From a checkpoint of a small mixture-of-experts model trained on Wikipedia.
Experts: 24 experts in each of 6 layers, 320 squared ReGLU neurons an expert, 1 pick a token, a sigmoid router.
Training: 911M tokens, 6950 steps.
Below are experts of layer 4 (counted from 0) of a mixture-of-experts language model. Rows are named router (the router's row for the expert), gate (a neuron's input weights, with its number), up (a neuron's input weights, with its number), down (a neuron's output weights, with its number) and show model dimensions 0-255. Each number is 500 + 50 x the weight over its row's rms, rounded and kept within 0 to 999. Numbers have three digits each.
After each expert's rows: a language model's description of what the expert responds to. This comes from a sample of Wikipedia text that the model never trained on.

# expert 21
router:469528496540398560473531546493544432485456506401532495537497480533532512442417481484643487533539454485436445525533538486528489575516535446464406508434465511445510554382509529444522456510535512526498486461471379367477562476393511477523518517428549477532521481571459553469460479460494515522457507435468511572415471526419497509568469455545462534406529515535539519507539504479610517499558371425499365499537474486508545451486413537511516506540451483558553467618463493470464573473580432469573521472529497528532513543586470521589410561518606535411450464543470488433555443540628538482510578518513458514496524568430454471492451539502523466494510568520432522513513564393561423426503515527553578453506547499464556428522580469589463466514471508516565456457467593567453482522562484
gate0:473494528537548544512538524521450475443479490440486453493409540473461511438551443452450484450538486532551501564542549454451451470510509431527405490536523568506443449472490523497546523497471487465422445479402519458579564537468458531494538515512420593394551572490433541552515552493416544513428424408446477526536599514590484596459482450523461553437470460409571462535550498477443470501634429466492452486497387552531545511501465439516510496554528505463502531494520536505467479415554493471567508465556489514587549575407470534504466540538554493464564426430512545565528505556502530487564480486504460489528524493648485505439392468587521503532499455471438489417521479524524526508387547467592540482476501534403474573504459593385429501547382510446462558523544592643500494429478531
up0:557505495555610446586463492510479500461438468452416454434486537486511458498479481541512513457482438482524529582499521520471486510583523532397503577421466464483490480436530496566544510484445453488400506470394534515494496532563591393520498433598547476435496404480465522533532498470514561428508545471487514521500532455474603440549573481474476550533483494548638531443548403498619527562581355525490579557497468537427455481527463517458483457523508464441472462539474450492562566493534483474551441508541447501493474446493490561501514520409475475393484480422578410448412455492464499449477451518514478524574537460615547496518502369559543535496509464459486541600385444478476538541453418524564539435484444470485486487578472480511494458451462478556474438491424583408506563597585496
down0:406593440546426479453404438499367546490470495519484537557519576460503479500484481414527495490519518386492503479538568469499442593492503536436527453493537535499510547426656505369461484580486517497590472471507512487497455409451465420535525350540446501535519421491509526530519524489508542531420513477520570432571410487403463570581475543506441508573488496515472428626508590476520474420501503580533501489507542502447552462463472520429502502485442529514450503510450494488501529545484461461434484516460546465496451563491486484463500522406531437547576563468520539487424516492518403577496487503549473510450515492418400477514371364540516535511643501573477538497429422444476454437559616482477450517477479493574444512447498485510430529503453489480523474497450467490424492539474476
What it handles: Wiki heading markers (==, ===) and sentence-start S or R, as in Scientific classification in species articles, plus M.S. and described.

# expert 16
router:483544475473409479462546642587500449488448463413500477545587449483523583487494496410555483549500519527414488478525538642561513525496521433448414558413537427445488507494473495501532452563499478462533406491572473479543655495477509431604416419523590511583491502555527507443485489469458511551500610464509586514471443494510457456535494492506391500461493545505543528472470484524528454547528405512553440504557414464537461467504505504479539489444433461521505440607495509485521521518499444460563521537563525559547454522555531438520470466503537450443441432587509537484537456545591508551535569446540547505471485510508562524499438493517600526541454551457423436578556578420537439481570428514592581548531423536478581482402525446568437470528453509504531478567558492525391455542470505
gate0:498424443510427506422407469478477502431455356474461463418584475475441509489494597477493478574506509539525499572531547559529537475466648573529565523521542476432579590542459464488544525472536482509494523477507511428474519361536528513542491448497472520463525461460561496467601561547391465514440455468481545513491457511518465446592547474494565561507550465525474477466491609581456447455542460462467423422585404475482533457507493516516512434430476480483384514590547488503475467516448506572530525474464607452545474394481475455533581421430508466458500566463499462436448510533532462533517506458445565400480493476462555493515424583531482541439494487477526494578436475381502530430571468502493504536529510513596508533518443505493528575505516507500491444545525444532556438504665604
up0:525485441494403568483446402501491495432437343467431388485599452462471455449503613458515465559470514463556500585479478592508522521464635590533529534463514416432575611543542489498521527507554510481474515477493489417470456354501502528516491490518473531486537481496588511484598540499438447500459466470516559509508514481493491410579566483535578577536566443546440442451503580579477409449527476530469446406605470462514511477487556513524521430433453446471406528580478484491423427506473475586450517452488563468523512437469509442503592477440505465515535543521500476466510464513512496503553520425432577448505523516505495505484489590517501560460539546484513464573443456362501501464557415479438507503472519495547537492569435504504470572447498487467467497519523429504544447479620609
down0:467431458531586459525544569438501444535543530483485431542519564391465515451556458404588566447555604461397628598560534536455412431536477559489450595542343536437491455496540514527462519478549539557437441466430560531547385555490497440462432471555476494470461482497577460578474565482549553585479439521464532470479473530548423430468493512524517471489537467477547497508404442460496539518457508524483518467483473488500530399477463473511471575534517537517598505446536487547455455498452538551436546446482469536525487540524493481426512440538495557546496480474577494470508431517528464365544482491479443485463526444491402520475537466408467496582466466431501527493454410499564422470448557523469583458579453466450554485421567568470510483475547487529477444506585582506462447552393542
What it handles: The article the or The, and number or ordinal words like first, three, several, plus suffixes like 26th and youngest.

# expert 19
router:599485437566441611471593528588494464406517510473525492514500442562479532451433543461526479540435488502462498436509597626598525533419578528513504485497466514410522460467469527458424475535542470550461530470536497471438527434489528394514441488433540516533526552519543539521491600485545548530446513427500504532474564574471377470567508460479404581517422550471515587454606481540507536460599506548513498514501452530576475460512431582479526494482477464468577420538457568578485555428526468502552525517491567587555417496610454524515436491527594502517430444552413577368521447516577486539560501501508465557538540519466473476481429441479554534541489542473399480494524537466539472438499466475514547413488513550423496487554579553555443524528468528581580500532601530499510477561540532
gate0:507509440402516535418533462543425548446477481466440514576522522465504401529509480475512498580481485535499486457437515527510500415414514520465422371481534483536540440561513513587489451502576569525458494520550435482434415438466561501471473513473529529467547470509497493563481488455483400488498453506532529515403527463507393492440548469551577533456546664421512544487559398479396536484494515523455502486429462556500444557509566538587507565609516497512574402498433468507485432413545523579520521459482493537451452492495566456453450528499569500513503466561524496430555370574509542545475437471478467492572592532431541416466545552487538485478475512471443496553457573403460566498586482498412514533484497579535452553497503544428576498485460588521537414562483493486371424421488483
up0:498486539504506502589462514499568558613475448440414536458528488485556495455535527520492499519494671600512412479519411484566527546430497478517518614516528501569465454529541504476519541459443458511453573365548527601487565523477520533530481495451514565455524508542495586445535476492506505540524495527403533517512450588487521406514538520573425514441477446485496509516501507566545349499508463503487489529500494489571545435491503543483480442460458501584469602541551462421513434484524539466490504504391522494457479448535486454530528602474453404582550580536588494444417471461504475564458460618462598518382494505504409549473496506503462489574539515522523468419484539547535476475558498536487503487578509455438578589488459543451493483518383510478608468447482564455561494573545395
down0:549476486552549436432490449567509567521493467612581455478474491440521534517466533526513516532614488527465487578457493482435433478490453568501497519494512481531468518521394599547511470551527628523554470575537492500556600546488471563497482443497394516490603467521601510457566470553465448524533440484570541520494493533522555534540483496424590577456474535525535470552459539531490552490504504502546481477474575475565454400479497461472519502621586523575516516513563477489492511438532564440549514570521497544414414535461626513444355492617444455539476467509423525459526542507437543481513413583620450512426501476523485457474516366478562402408524500523452477504473380484437557516509535503564478486480499599436463469483521466503532578471516464552433450537479472549490486433420522
What it handles: Mid-word c, ar, at pieces, often in foreign names, as in nas(c)ent, Nas(c)imento, Alman(c)il, rea(r)ing, plus inc, rec, occ starts.

# expert 8
router:548483457548374495414622615522541477534455482450514464483475495571583539456479493494597479447498418538425478453497558600541511461446551433484460520488513498502571441417509455469499478493475449522419475408530413478493515551447557451529464491515566587529534482539540509520538491445485558492512548504491512532518442570477510526549470402421472507394516562548491537548613509525522410486603442498500382577507407527492569464475492577488536498454512447513562423581496506496600507522525475475598580509513508575574563507531494496538452466587540484519434431615425521500494424556499443489587488530531547586520505468428516502490447464510538531564352510504384518504505539481557502435541444473503482451556466478489488438471577457562375423522476545559516482515569452505475499520559501
gate0:554502503546539562570502559493540570420469440437424455511519457523485464598521493416518524551538465587491507555506430443486615588506494483404453490532531532553469515493533490522489480525523488396469536485529589423486424538489515461562452502540546631533545415498364486543438475513463508511532515456607456587487500483495424502520577456399568537464565525517482482510553609504553512470582439470477499462459476517462419545583465521541436462486497502478562508560443535524493475533562513569431454555486579525501485487528516587421502488515504533572516438474567469549453431546584541424487547576530500536494495490477479426478511581552550540571470493526510498493496591509589572529509436496567520467459407490458508454526429585484335397485480466439555583582427459440534414477538513
up0:458527493401455428414459472560488443599519553545574510474483559513516553424478512600504435486428553429496493432518589593528390364522534534583520498480484511449535467524460510443497492527483509582540471522481449557520575502542427529473533508494408407453489563552609496450620486506531555488440486517440556524493540474493558492433462543553427443512490483503520516481504371427467478457467557479476509555526475454512553450436554520489526560519503470525510494459530393530482466471450427446600492411540478458536516528494482447522481555497525428465513588541449512491527616495440541559501440466494515472536518475489568565490454424460498452453497503481518522492482433508439431419450591497463489542513583492535487561484532417556640518579542563545460402418596500622441573461538524
down0:458497455460597448513519485388556503425477498507386477586542516573554525442416460461579485541544549484376540522509590506498563456478488543566489423414514550559452412405530537477482645410544486481555534491442476509505468563528504431518498407479500494511482556423485486462493520475509475474553509533538552497500567467464522521555460400442484472568397578492557532466511496518523484566464525517470527529538526529455481444431600408477551450478466539543501518529510471523536592523506462423487570418421445385533545494567517529470507471504494416522533418570578545553575564421434466521481546538546492472525633512516520495504529499549516445457438562505552437511469497453431478444636479517453472585423470520513597499489528535540501585488431463503471485485528542566441574549392492
What it handles: Word-internal pieces m, e, im, em after p or P, plus closing parentheses and pipes, as in portmanteau, Pope, admiral, imprisoned.

# expert 20
router:546485424468505545490485559597490527431507468484549462598463475500515586397415434479545469582407485515371510388508545534485451510424568401502446559443506471498499451490543502487518456465448395525578533475485445460521549535440474496503495573514537575523456535557499540505485592472477515455550468491464586553435474555541482466492482499474461519461534592540536552595576535512484535494601418415545491498582509454511539505383466577456471552411497442650535516555527592471526476468552499490564466635531537565462424483556528537592422525474513507531472502547529555531572433531488579577537504437557532481549498508441527470483482503542527483479438501529411507481485487455529475353554484471528496462512421495537509586457572477598513488579467546564533469457532500544439469564552482
gate0:494503580410463540530491562511569478519490488454451543440525547579491474448466522539496501503442505520473568458439488467456613464578445532524554534513606543493501426552569455452583402502571457472487537617437497532533490482519542500540536591480569519515551571471575480522461460424494506476472435370492570380466548491625455542498582535566401413465459500503517561511473541523672546493498455478554583477556581506594516518460419545496507580476571394491563564506520590471515411538524457489463406564506474533468561469493393549527507575486479505551487497491513496488464499595520588537560561600461516553555512502449506517510514496522443465534527502432507476440437573509481424451469478565520397510408561472490486485507518443495472534526450446504478512466563436463478581534515506
up0:490502406556520505530504488470544453496542464439538492505477459473448580527520501480494507485557401446526476466489588466568369515571547549492485517454412468466466562484549573432480503509411596527441392466486448432378383528506469487521506586450488508468462464526458502497522441479460504499508483513576475598463509504432509578486486607498507533549523553494540468519508527456534516512511539366636504534446555495550506427527513578510450527558474492373399543453471549478384493454565611531548432392471496461487479530493513535555500456463630509502442536526489450557532424431455462458492476552587564422550507551547453607534468487516461576478517406490574478501479495565530580488534577471545552511515513467516583504516465515454485455519523554541436617480525510541417417539491467
down0:528475445515527454460472398459476485538529508474462500480385465459596534565497447570564517507572481481489494562505580518488494487558531483504456488566545491484531567522640506439580490512444412475505529506505398577509519445457510459535472453508489475592553540532464553584536463516493565541502513471544533553426577460499551504451478477507495526466430555530534462489441407491439582391494478509420511496523528467569485535586551416481499560463437403537522480551589485483455522470652520543473625502561433453558381528524522492530490535475486412475524542563517447375364529550564508440556498518560476431514466494549498490476583460510390481524516514462450435562486450532594563491494536507454496442471435519540563523464432489415550532513460489471614547565595607499476517476493460
What it handles: Middle or final pieces of words split oddly, often after d or r, like ow in dowry, ant in dormant, ing in Birmingham.

# expert 10
router:512528525474441590433516651512585409509447456493550398620503495449519539427472451462551530491484411460473515505509530540553427538471556529468487507453569489492528522395466550462477459565465502467563452449532435492568518479433499477555521444503546495594555476574549533430451547524531507575439593523463513570445487461556499504576482450540488565435523490511510588463545490557487487581578485447485438514547451450483511474466456527428543512416418509564544414565418502418537584535482429501527557546576529557555560520545481500571409513531525400423469404523400542362543457543519513497537531519506474479517456490479534523464463404388535477533508506531428484496472519466540534448538469540572501480531530484546498497514583419560393504509421508557522386497509509555501461580506585
gate0:410489459586537569468451561503460517453462529542547529580486551502534505540448550425548436512483413461570417482482537465500540454497566494473510465501498506516546480450499593519373485446465519522427484454484430601533572488529450527529546388501507561519497454529556441479561498496482495567494549477440476478456456492502486518516502530438492479515601432441554512404583446594480436431524478475565455427565523614478592414407478528430500471511470482500628478469495511463454460529418519396458622551583527553551524555494485467546488452549420453463543497435453545500479524523570400395608578533530486469448519526490579532525483525505528501430463526499432538493547449486466532476501566408503498421495474456550436489462575399484506508465550506582479440459434467391530490499628507
up0:460520552632455494545574532416494441552515525438493526479484593556541451593549497567484571448482494515513503635520538549532586494452493506475517530582489433457415515543376534524550542522460463499517557470515506557494452534547430370513477511453480591407558532563542472440496478540532452444549473507574494509510584577496617575506497537458484481493492509554428472499426466563432435505461470531549464461517410463531535414509460569400486441509450485490519449531485479501450527481437431478492603484522474512532513511441646511516531434538431512468415470483512535446546562548563428518468565510571392562428420486485441504542522409620533470557485504493542534437527449472604485467527438410453581564555479529542515416475528534486454537482507436546464521540510462518504499487404525
down0:537495549623557470481478498560475485596470467458484527551575538459516531426481518486499469483490535458481520454444494552543523511463425598505467565537511625440396474543444521508507500482465496441460419498548484483543504589515487566454557531468447505419539546464603466372493473499449450489564608506466520503511465481587416521447562502444416383504446511484479434452512527573498486472602445470597364487478508492501589462493549490423522491467440443442414528405437565490545485552513535516576434529489477592505487477541507541547537496572522476579453472419527488575521441482451398451596541484539574494506493513558452554541438495664505474439494483439426558476538462505561539480510550456469586482548424479542484452442553491427573552545480570525544461492496527485470496461413481
What it handles: Single capital letters within abbreviations in sports tables, such as positions and country codes like CB, CM, DF, GDR, SWE.

# expert 1
router:473524510476501612468572492518532444401422436425511477514433454472482518396456499505557526563500433463417548449477590507453498530482608510481395581573516518483474514440516489461479459556477505478534428533508446463481508475398472447509389514545607545532542532544506457536391552457554571526504501454542481540464456577487496499573515455519455525469490485570504501448494441517517495431539410424524468560507459498492567434471416522480558542460484428525565449595486510502573595516559468501510544553572477523482508516530480464525387473495497484472483404529475524479566452537540486538553503475604474498487451555383422434472517386491546502553407479494454516577521547485536462481552477547565462529499518556611551536437577440595504361501445498563599450472565535551487445499589590
gate0:571506479519551567533581506430500504430483482330455531441422505616554444459559547576585508492580565529454511429553466504450544422485476515522564561422503460552501463523598598491565545547485544449521427509425419438522450474499481517489568534429501411540514552541474586453561462530458474453500517483519516420590537448479554518469443568444518504549550530407524469483521551539500501451574389550468540493514522500445499581417638603584445452565502594513463509426450518554544498573510515555434490550536518452512427459504534512478461445550499551477579548498486526469548556475523434491556508439475471515535546507438511419511484544505561491497519606443476625465504461418561481493448484545467466461497451511515500453574479526507451542364418465513479472446452449533466473462490488
up0:469402458457466418428477477626457480554401471534485374559526550429452476559484503413400534481472483506439576531480511521617443530529511490460538421574446591517526532478480444479524486422541376576603500522515541568510515608463440532481451450577509564389458450516523379552447502441576455484523549494498486523482467514553458460495478454554471454539559430510501509526447461449537467516499575461501474421513505477554509412542434448447514488509493502434483467517591524466435583456465546494462579431511421554547544471491474453481583458421528429554470492489458544513486524517537522474461517480575448520485460586509538497474551443430509463482567446523510368464478416515443512460488425470507549501503592469455444518394512403491508466584537542533459500523595533404544459481534478
down0:569504459438460518515422511516538564470502461445553488486520600473503447554522441506569484492464514551355491421557495434469490457583436434461510372439438464510556472480439507468449464519487464497567499512534515446499443437563563569487455494548504492567524583461484481522581537359472374469511540533487565586482490515512561483474492508614498508466442530441434510520503493533522550512542444494480486568548476444440477510454418439426526463486509518609497516528452476546627493459567531586447475557571464511385541499423433576531548464484471570472450568487499537498452499406549575535489481408465615491399576500494542507534473429540556536576494454440404587520517543439510446530551470496523531497499500467475490608488443496433459489488407560432428514412460508531487456486572462
What it handles: Capital or lowercase consonant word-starts after a space, often in table headers or lists, such as P(ostseason), t(ubes), st(ripe), Se(ason).

# expert 17
router:533524442509369545436580603545553506474431406539551394562517409504614528411438541463571446549474466439478442548477535583538533502522532469489493528505430480504510476492512525506415469563513455457526497478547497479553558503441567496565407565532574570561591546505430522475511497479602564483524507500497537523471534531490556469515435440566492567461427550542497525519590510461477462496618474488543482595460413451518453495489449511466588466525459417511562505552420559452507550494507445446570492575514516572527417568603451502507471526551540494554488442575504500431659494514551519560526451547522497521549421541463483471451413492449555466605448511520386491446585522395487464398541457530526536488447448561563528534505570522534463504497507572517540515479470513542488462496550496
gate0:415542493476507549474536461553426612593433538516412554414460547468507376445466474535519415611476486428497520475488539421480391479568473511485496497513525584453454515562592518474546563477400451486475459396490500384573522445520518488514494499473521495477452519554522459547471505572481411361451563531391378537524473412579578552500498569554477475492460474549440536448488472564411449509554451471366558533448557485493459502533501517559467412535489537495507494461457453520527503479466535460461479496401482465487471467497475530548467459437557493521496401506421530510513499494534464496524531536512522499606448411408529464518524544453587453441435521511505594482513538511496515500488487437500591470565468466529404568582553456481460466479462494524542480480514508376526530428555437
up0:492475491584480496601577448445437413370607408531586573542543442508502671642501484505486579399433522563509533472528464595463538442484490459546538495546512576446523478509408506569434522528602484474504557560504508547475475629458480506475460512533510436529478482463586585480525485427477462561560461476505583507469534481474449464529491524444484504506636557477577518623422483469539495510400606526553487411531446533487511510426495429475500572516488540479546510515539499485538510542494491596440534548539557514550534486466484534437531507455529488449573578490538593417487427548483523469526488562495461479479542573573536526459444522469474524476548541496520489498496522541516488495463484467455522597462587491460590395425470518498559553516525544470505471579527492523465528562490539
down0:503603497574449518512458455562555593624464436420572503437523480443523498488458501509503521433535435528595503429509477490583524524458504510541488594465492497469495498553454395483532449517501570437532589585487596482537577394538575480458563455544526522535587470540546421415500445587518515422472493503591469483447421614444468459433487603464467538506519421510415470590439509563522466504547457452567501430560525454498508533412556524530516494408444499568463511499464419519388458491537466507490548527576528628470512513492462560523551486480464464495419404471417448595502477533495520574481572485517449399569520456526441463482558504442431516442525565529490528501520551417491442525465490491466482500534417454525456537500544560548535539490528460475496479573619478472460529542480500
What it handles: Single vowel pieces and accented or UTF-8 bytes inside words, especially foreign names, such as ens(u)ing, Braganç(a), Mété(o), jur(í)dica.

# expert 0
router:494445532520416498493552634536502496462494312474585495558499411486600498434439522444519522556435495498496508456492567605585491469548539422470500498564503502527498511485525476520464476537475487534531470477503472463419524449487487435562459517499543506548488582556532536497454605512575546532485504471522574497517513523415510456516497437428477573507426551537559554499545428484563514487572418432483437536476383452535521511463423576483588543472517439506574463560475553535529542522543481434575511610578518564564555535545469421643405466533476507469438440540491504479564426517581529574550534447516482501433495536418438515522381477503571581515428527463427533518503527480583424493551508499516554489566517531444520489513514459533489436565505531531547535523641424558479500461493521
gate0:483500517432419478420536514600476467533525500655438487460528530463490476550446528541568510500488592486430537517520495476554467526465483479532481519627541555508562585516546477581544506475461436466481506419511513436593442578499407456513502546444494571464545605541469517557564402416484551500535503442510525540538483474392518516453487502469498494563524442491575566480529481449482496482436527447491528558434439448391502479547491567424474472462598404445537568474503512511434482550493532541522489547469491448513450515516537579508562540479587505579394476411428513531520398561566461509534527549484554539454566487426423596502479381485502494474496497489407437493412642531542461459417521430517544509468517560538479528501540480435514351515494478507451486488551518545416481566516502
up0:521469460557564539573458489420492525485535506368586496528465430554495538464539491484425456505541432523535482494450503525422502479542434500489544491375446451520444454483426508445452476500518508564476508570473532535378531448492599577479515444529517406515467418436519519449497599542504486525482483556463429444442485539592471487509498560485504477431428515523438424497473502584557560526544482529442468458592564507561476501490482453584478545533440554474492418551474472468540546447517469456480501452555511544433532522472472402508440447511417481417639520545554479456443557458476524520438522473499424486574456533593566423499539564518541459486474477550643554500581370454501549504590467559485388499503443493442560495537464514569492637478491534508540533519462519474607514415475479
down0:556495528361429562515408522465545499479439518504492558474551525475420510513534500494536447409524559487450577473458524550485428503459484598566524562568401527520534488513547469505499463530520548478495498418499554560439397634398540515458507527475491528518574560506526438481476533495486550528531519501506623531461514551561506472530575517540516503605449514534489483403516483598613488605439578469403458550515506547505473521571500499514538526482541477533523467504571488505514496515614577460574484601507513514511459439426444450532466444382584453424489475633514496440572523538537494523539485500452497524514482506445477495457503490498535470478625525532447462583464573536543557507484498437476394492465553537412540530458514423510427435517465382467520510544512519384485471445578571
What it handles: The article a or an, and word-initial pieces like n, d, h, wh, ann starting a new word, as in a position, brand-new, Darwinism.

# expert 6
router:498472450417456525488512588509469514477391431462545464583509415481567510498411448469484454459523445426351452474455543631540452562524496475483564560528476455476519521490509568528556476538493468553521508463550407430508567482409491501515442432458547549552559445497570540516526529557598527467534534461551540564525599542489493436525465436494458537408386523537482579464577403512568485513537490499555478583455493507531471492500526474478530478438458470558514500613413517561525557524561442472595499573588586526528467587598473460551464481516549487437478482542502505459558481534500524471534530502529439585514514462496532459500432430534519406473367492505527487569566486427548432429555503486536497518493443537489495552402554479553452464534471530654563484499525461549424437541499482
gate0:522421492502606571496458500446495520513483540451475505466519451630533525448475464513492506528625451452488418564522601541551548544569496478480571458438527539500462512514455665546607494471487588526495450441480509468469501582601434530473516436469602511509500463516485484470507598535514526473549412513457523501475439456487452442544529559443493539520443459542437525468488569536539461526490476497507446512442484411469486587496488529478466440469562500552474489515466543499507504535529533485544446401552593507459510561519460514418528456431448569416508544404440594499523489605543414543536452451621419586531433538532576440433424471443509522507634502419465539434402496539503473520473529422493407496473494421513452495503482497526472482545515569509519488506477429531504448466615597
up0:465458478510510556445497366435485507480524500477495448411561524509474414439492561575477473567549426553506422522534524507530548501514603528463523456463572548499548500599512527532552490534473555620493450503522436444493537485578540396509532512433545510393444448584466493411486607485449460442525507520491498559545466424478539496441474564491527536498525489454485540486518503521486465390465537463513515457507501460550446532477504498528480432480444500573455545431503466499416525580394509517610492472518624463489565509464444410407476512407507468475429527441438533458532482528501435508507426425507596632442438524511468606418525536505513433528575531452477596403499528516498397540544472541542472517448581455562495470462475507474475480415468476556505466390387517560532415504506525
down0:541409563506503504430435541404493485466449460443491546438558496540404558500598476470554514569498572482562504452529459475556437469583466451476532574537466498462480383540551452520428542441472524547552496487521540526503478581483424509447471521544432549496520650454529390502445408398534494496505514482414522446439521558556526496489489457493544454509526518575433610538556566547546452445510477487551527462622561575440450574511535495482589480481530434504533504522457516480536449512498466449453514410536460434546418534403568471543507484475454569427513548403578524487513574453458613576547481523478458476473535398582561495445548524498544418442460522498576489525524547449531471548520475508450558486632532472571480506587471487591517554494451512504528416512507536535469520469533429
What it handles: Periods and commas ending clauses or sentences, plus heading-closing == marks and paragraph breaks, as in after the war., the communist party.

# expert 12
router:548425501583446588511535490497515480417401491427549481518448429478435586473477484463543498534456434480417577382481582607533512532540547403455452481492545510505506428455493461530439448572544488495567390511443511458472536476426473487490411495477552458664521507547499529436466484460491521482448524519523547505456546580497511408551472472422454518405505556592480625457559487487530439487616495462519435487517468523549515483508472457494494470472396455532478477536531523511495416520487470431542574510520594623528488450545535525528452591562488473513440440562428542467565462523546527495551473503507509503514525549490492501435438532431522519553490546476449535588540443478524456477562418476530580515468425570507478492519602508613447402579520496565488488433496452608516456555553476
gate0:517408481547535513523526488529588427506433620531474500526457488498532426511480462539564582506419532429407454453521516513460451554549464514501482429413496486621536473481529529591476418478576501447540464544453542416529464493486530534432500516563513497582563523483480475526456534571494536457413448517515415461530447528416515544564501415469484501524538537494447559544537484456570574516590495533495487487458506436471511456553423559472580402455518515519582530455503524569484508531533478416478447597571440544479573525446469345456457503506623580468484458412575501529455457518490427424466596468489525545536576377548555517485502500474419440398547509486506566493454488506588505427562438527517468394510562492485492475432473412523533517495474433452465520470565557498556557434454526
up0:570564469440503458500481477505513542565568545495493430439477488545459532461546534549470439567519457622546580581520523459563475458473492522440519443557553544432441532464501483468620592487463465546433465446528377483514461570528493523449533608452386492514450481524434510537530442395525460553473492437479571523443446418563488449459570521516528488562544412457483485503480402543431558451465458473534513504533450468456444497512618522518483550445533402442479478489484522471528443478542470583548506432387454516553511493554484578592440442430432523498531530517520474477501538509496545526456456555484431523435508516464450487561508503469562537550412466517641510499639565586428540529438548527477453581474432473482481444484554517460438503575495584513474497547441442541496384556480463
down0:538530448473507558436501433433440513540548552465497505436400469515477442498545511534602581432421469469534544442566552426483408509527471477527390465482484616535501573618576515466551405495535450446513477529482486528403327547537475462506486486607487483529566508466544494464481485556428428570525539554409462486454585531496500438523556484525542502506521558560570501436623380535477560422543491472466418523493460625463487443571511512531432460440410477464523516469480413468606461528588490481515495489495407593555415495514469505520458536536533422461437471580460496452510419547462483512476497479515568543501504455454593411494507482542441483450543501541525502419546553471486438491506452494494410491487525459476512531454505550472492532431483450520507534509439580553515563533535469
What it handles: Middle pieces of common words following an initial consonant cluster, usually before -ing, -ed or -s, as in switched, skills, weather, writ.

# expert 5
router:504571483486465474487548522523602513449455418531546519542555444559525497462429550467563521531476372574501533426506507533495489474527606401490491510500451472570495496435486472467495466555455423556485510487478518468512557446464476459508496535535593546537521551528513505523530528375534562457453478483581566539542573525580470430541490399558436580481424519574550536547649513469603478535511485430484432561536452461574574466361481532463526496431459407555557502635481506548568537443541440504554489499512483606524466511559517474506447490497511481477426487581442577463524431482518457550585486486521504541567483509425527421508439565578485392575518554463485522541522535445633414427566476550538512437514454518452501492515530419521408481540530528541513496485537470509492488596541479
gate0:579573448502454447445473403557435529498528399565510560576505490448432540489542520447528557493462490571553513594501402477546449454585521453508516426564561535542572578517512464571489502524519520563546570523462419547470498423507489513444485470430443455534520529520557486524548452382475523470534544454528534575475526456461558597523621492495469643559482416494510432464491440406535488566477467496479474438485463539605438487543477488543448519437518515527520509493512546522520447444513465454499489512524525389467444554524526588399394539573563503501501452542496557511547469485524545539418492470423541596522429548569528447440518370504451511602525531529550547526445526498530486513448503480579556564478475582509495407550603469569519488500503536445548452562596549529504512558556444
up0:425507527482557409608481547550524491538477597522531470464559470486548512575450486465520502473491446510453475479543561482487526553431518522529443532536433447471441505508502450500516470419525513513495480456502593530480563527545498445569488509579450525554496481484408505543491586512465464501512444582484472398430493442573421455462459521496468515456508596396587462490411492505400435581387572539557505470475450440494497432532427506458503472467535436453503574543398561414547509460457495556513499535469459519460479499458445508529551474446412598532528584522511383400498584562516480539540517563519495408539570481551576497584501538453485479462505488482606463508472524548522463523531520417601402483531424356500535581456469497522571443557399465555425457547497426478462488474416493
down0:512594487543424572474572483413496504511499484498537510533464446484505634500496473409528481508529461515472558552493501512506468500545470551437527602496474489453448416586522488454428397494456571510493550458547563417521527384474555479509583557527488513458549403523493525447448495500438567556563485484498548501572444510472470585514516520676481513546409564482444576574569553501440483528444541456513519564425445597542516469467604490558583436497441533649472557561504503494571431439483518482483508496506475478521558486580568488531504542538417432480449543471455530463548513541555416514528465488502517441449483446523441544515512578529589590566515539555559489481552573506479556539528517458524530499409532596487489495560555380484571433442571525437574428546518523464472496505475490
What it handles: Mid-word pieces like er, or, en, ors, usually agent-noun endings, as in obs(er)ver, Illustrat(ors), passeng(er), plus player, member.

# expert 18
router:437528470449498539478559593518532505541395429474533493559460450470540532417465446456523458525460434502447529472470545596484517542514552484455457531514507507515519440506554511510570466518475438537528442510530474506501538400493535403484369501458539509517528581579460512441445627448568563531514515456526607532521529483458583500592458432488504573417513504473573601454526487510523508452508451512477442571563438487503506486472424593493526532487408488544516501633484512405547492452483475482572568624575586580516549529594490391535428492562506428425513466589500461424542415520525509468594552481522483506467466536444477468485440478529531525522395465478481413481536568467581422477556472486486575534544494556507518544515531505573498460546414528552583500524489451519439434472610438
gate0:533512524554487519441504498478483495473454486486511560496502527514577546507542468436464458565433502521449476419530453444516649505448446478478534486483435464499528530469449503456524462534468481523517587484470460526478434491486473539454426577537539550475500450539516472493479509419530419468536586552580507543601526525420401523442493542532507556569542442504536480418452451504552430495464480515491441551491454467520387452523600512505440448565451504494430537526512564597381517412450456517573472479527569489499519600452523547475518599490531488475458462551440524505559437429440552457490466352508450441454541569444510547460493575479563564561569480484447409317521547442575497520495525502448570450525607503550496435519437538534559574511498579503547565573502577466533531596417473
up0:527589458460459511495517473459510558526478470436479460509505561485529569471495500431481516511419474468456563515509456550482624486437595509470524440433415498456441540516478478448452519517405457544529599489429514528467347481435521526475526528509560553487504454513413485423417506438464555452515502492586503476501548442449452493486617573447563489551510425551543524484503477506441448413460490410473442551540404451517477449565536583542482476428408358421514524524514528570498446532483540550514478447481494468486479549389553492498505563521621426474435474544542530416560463521482543426478536411458504387532523486473562506391480571573581479545529512511455444440452461479543471459478505516468527464552512547474492395432450506567482504539488548509531452536502596401584533513393484
down0:597475553592435521480527471553546492468543524542448454473495527492455530527421470538477543493455487470407499487533507420531513462493490482487453546437477420579468537572528451563566471510406431513522544473553472560476536556619474587549444429457474569473486464505399517528461414486484519436467511530427519481486617513454641566506475534428499523541488475561480486433504453445442475610590434424541559453455556518546497541519517508450503541493436533570510546481576550465526543467570433507461613448564618589511522525574458465495597490488619483598605477427503457411576451521500515473509424468466569568518481503551370458474472459504553496528485465408527496463514597452536505550396503504468449512511507497511552462547443578455513466430498465473525540546458490457429532531433520
What it handles: First pieces of words after the or a, like p, v, b, un, qu, ab, cap, as in food pantry, stockbroker, abbot, unflattering.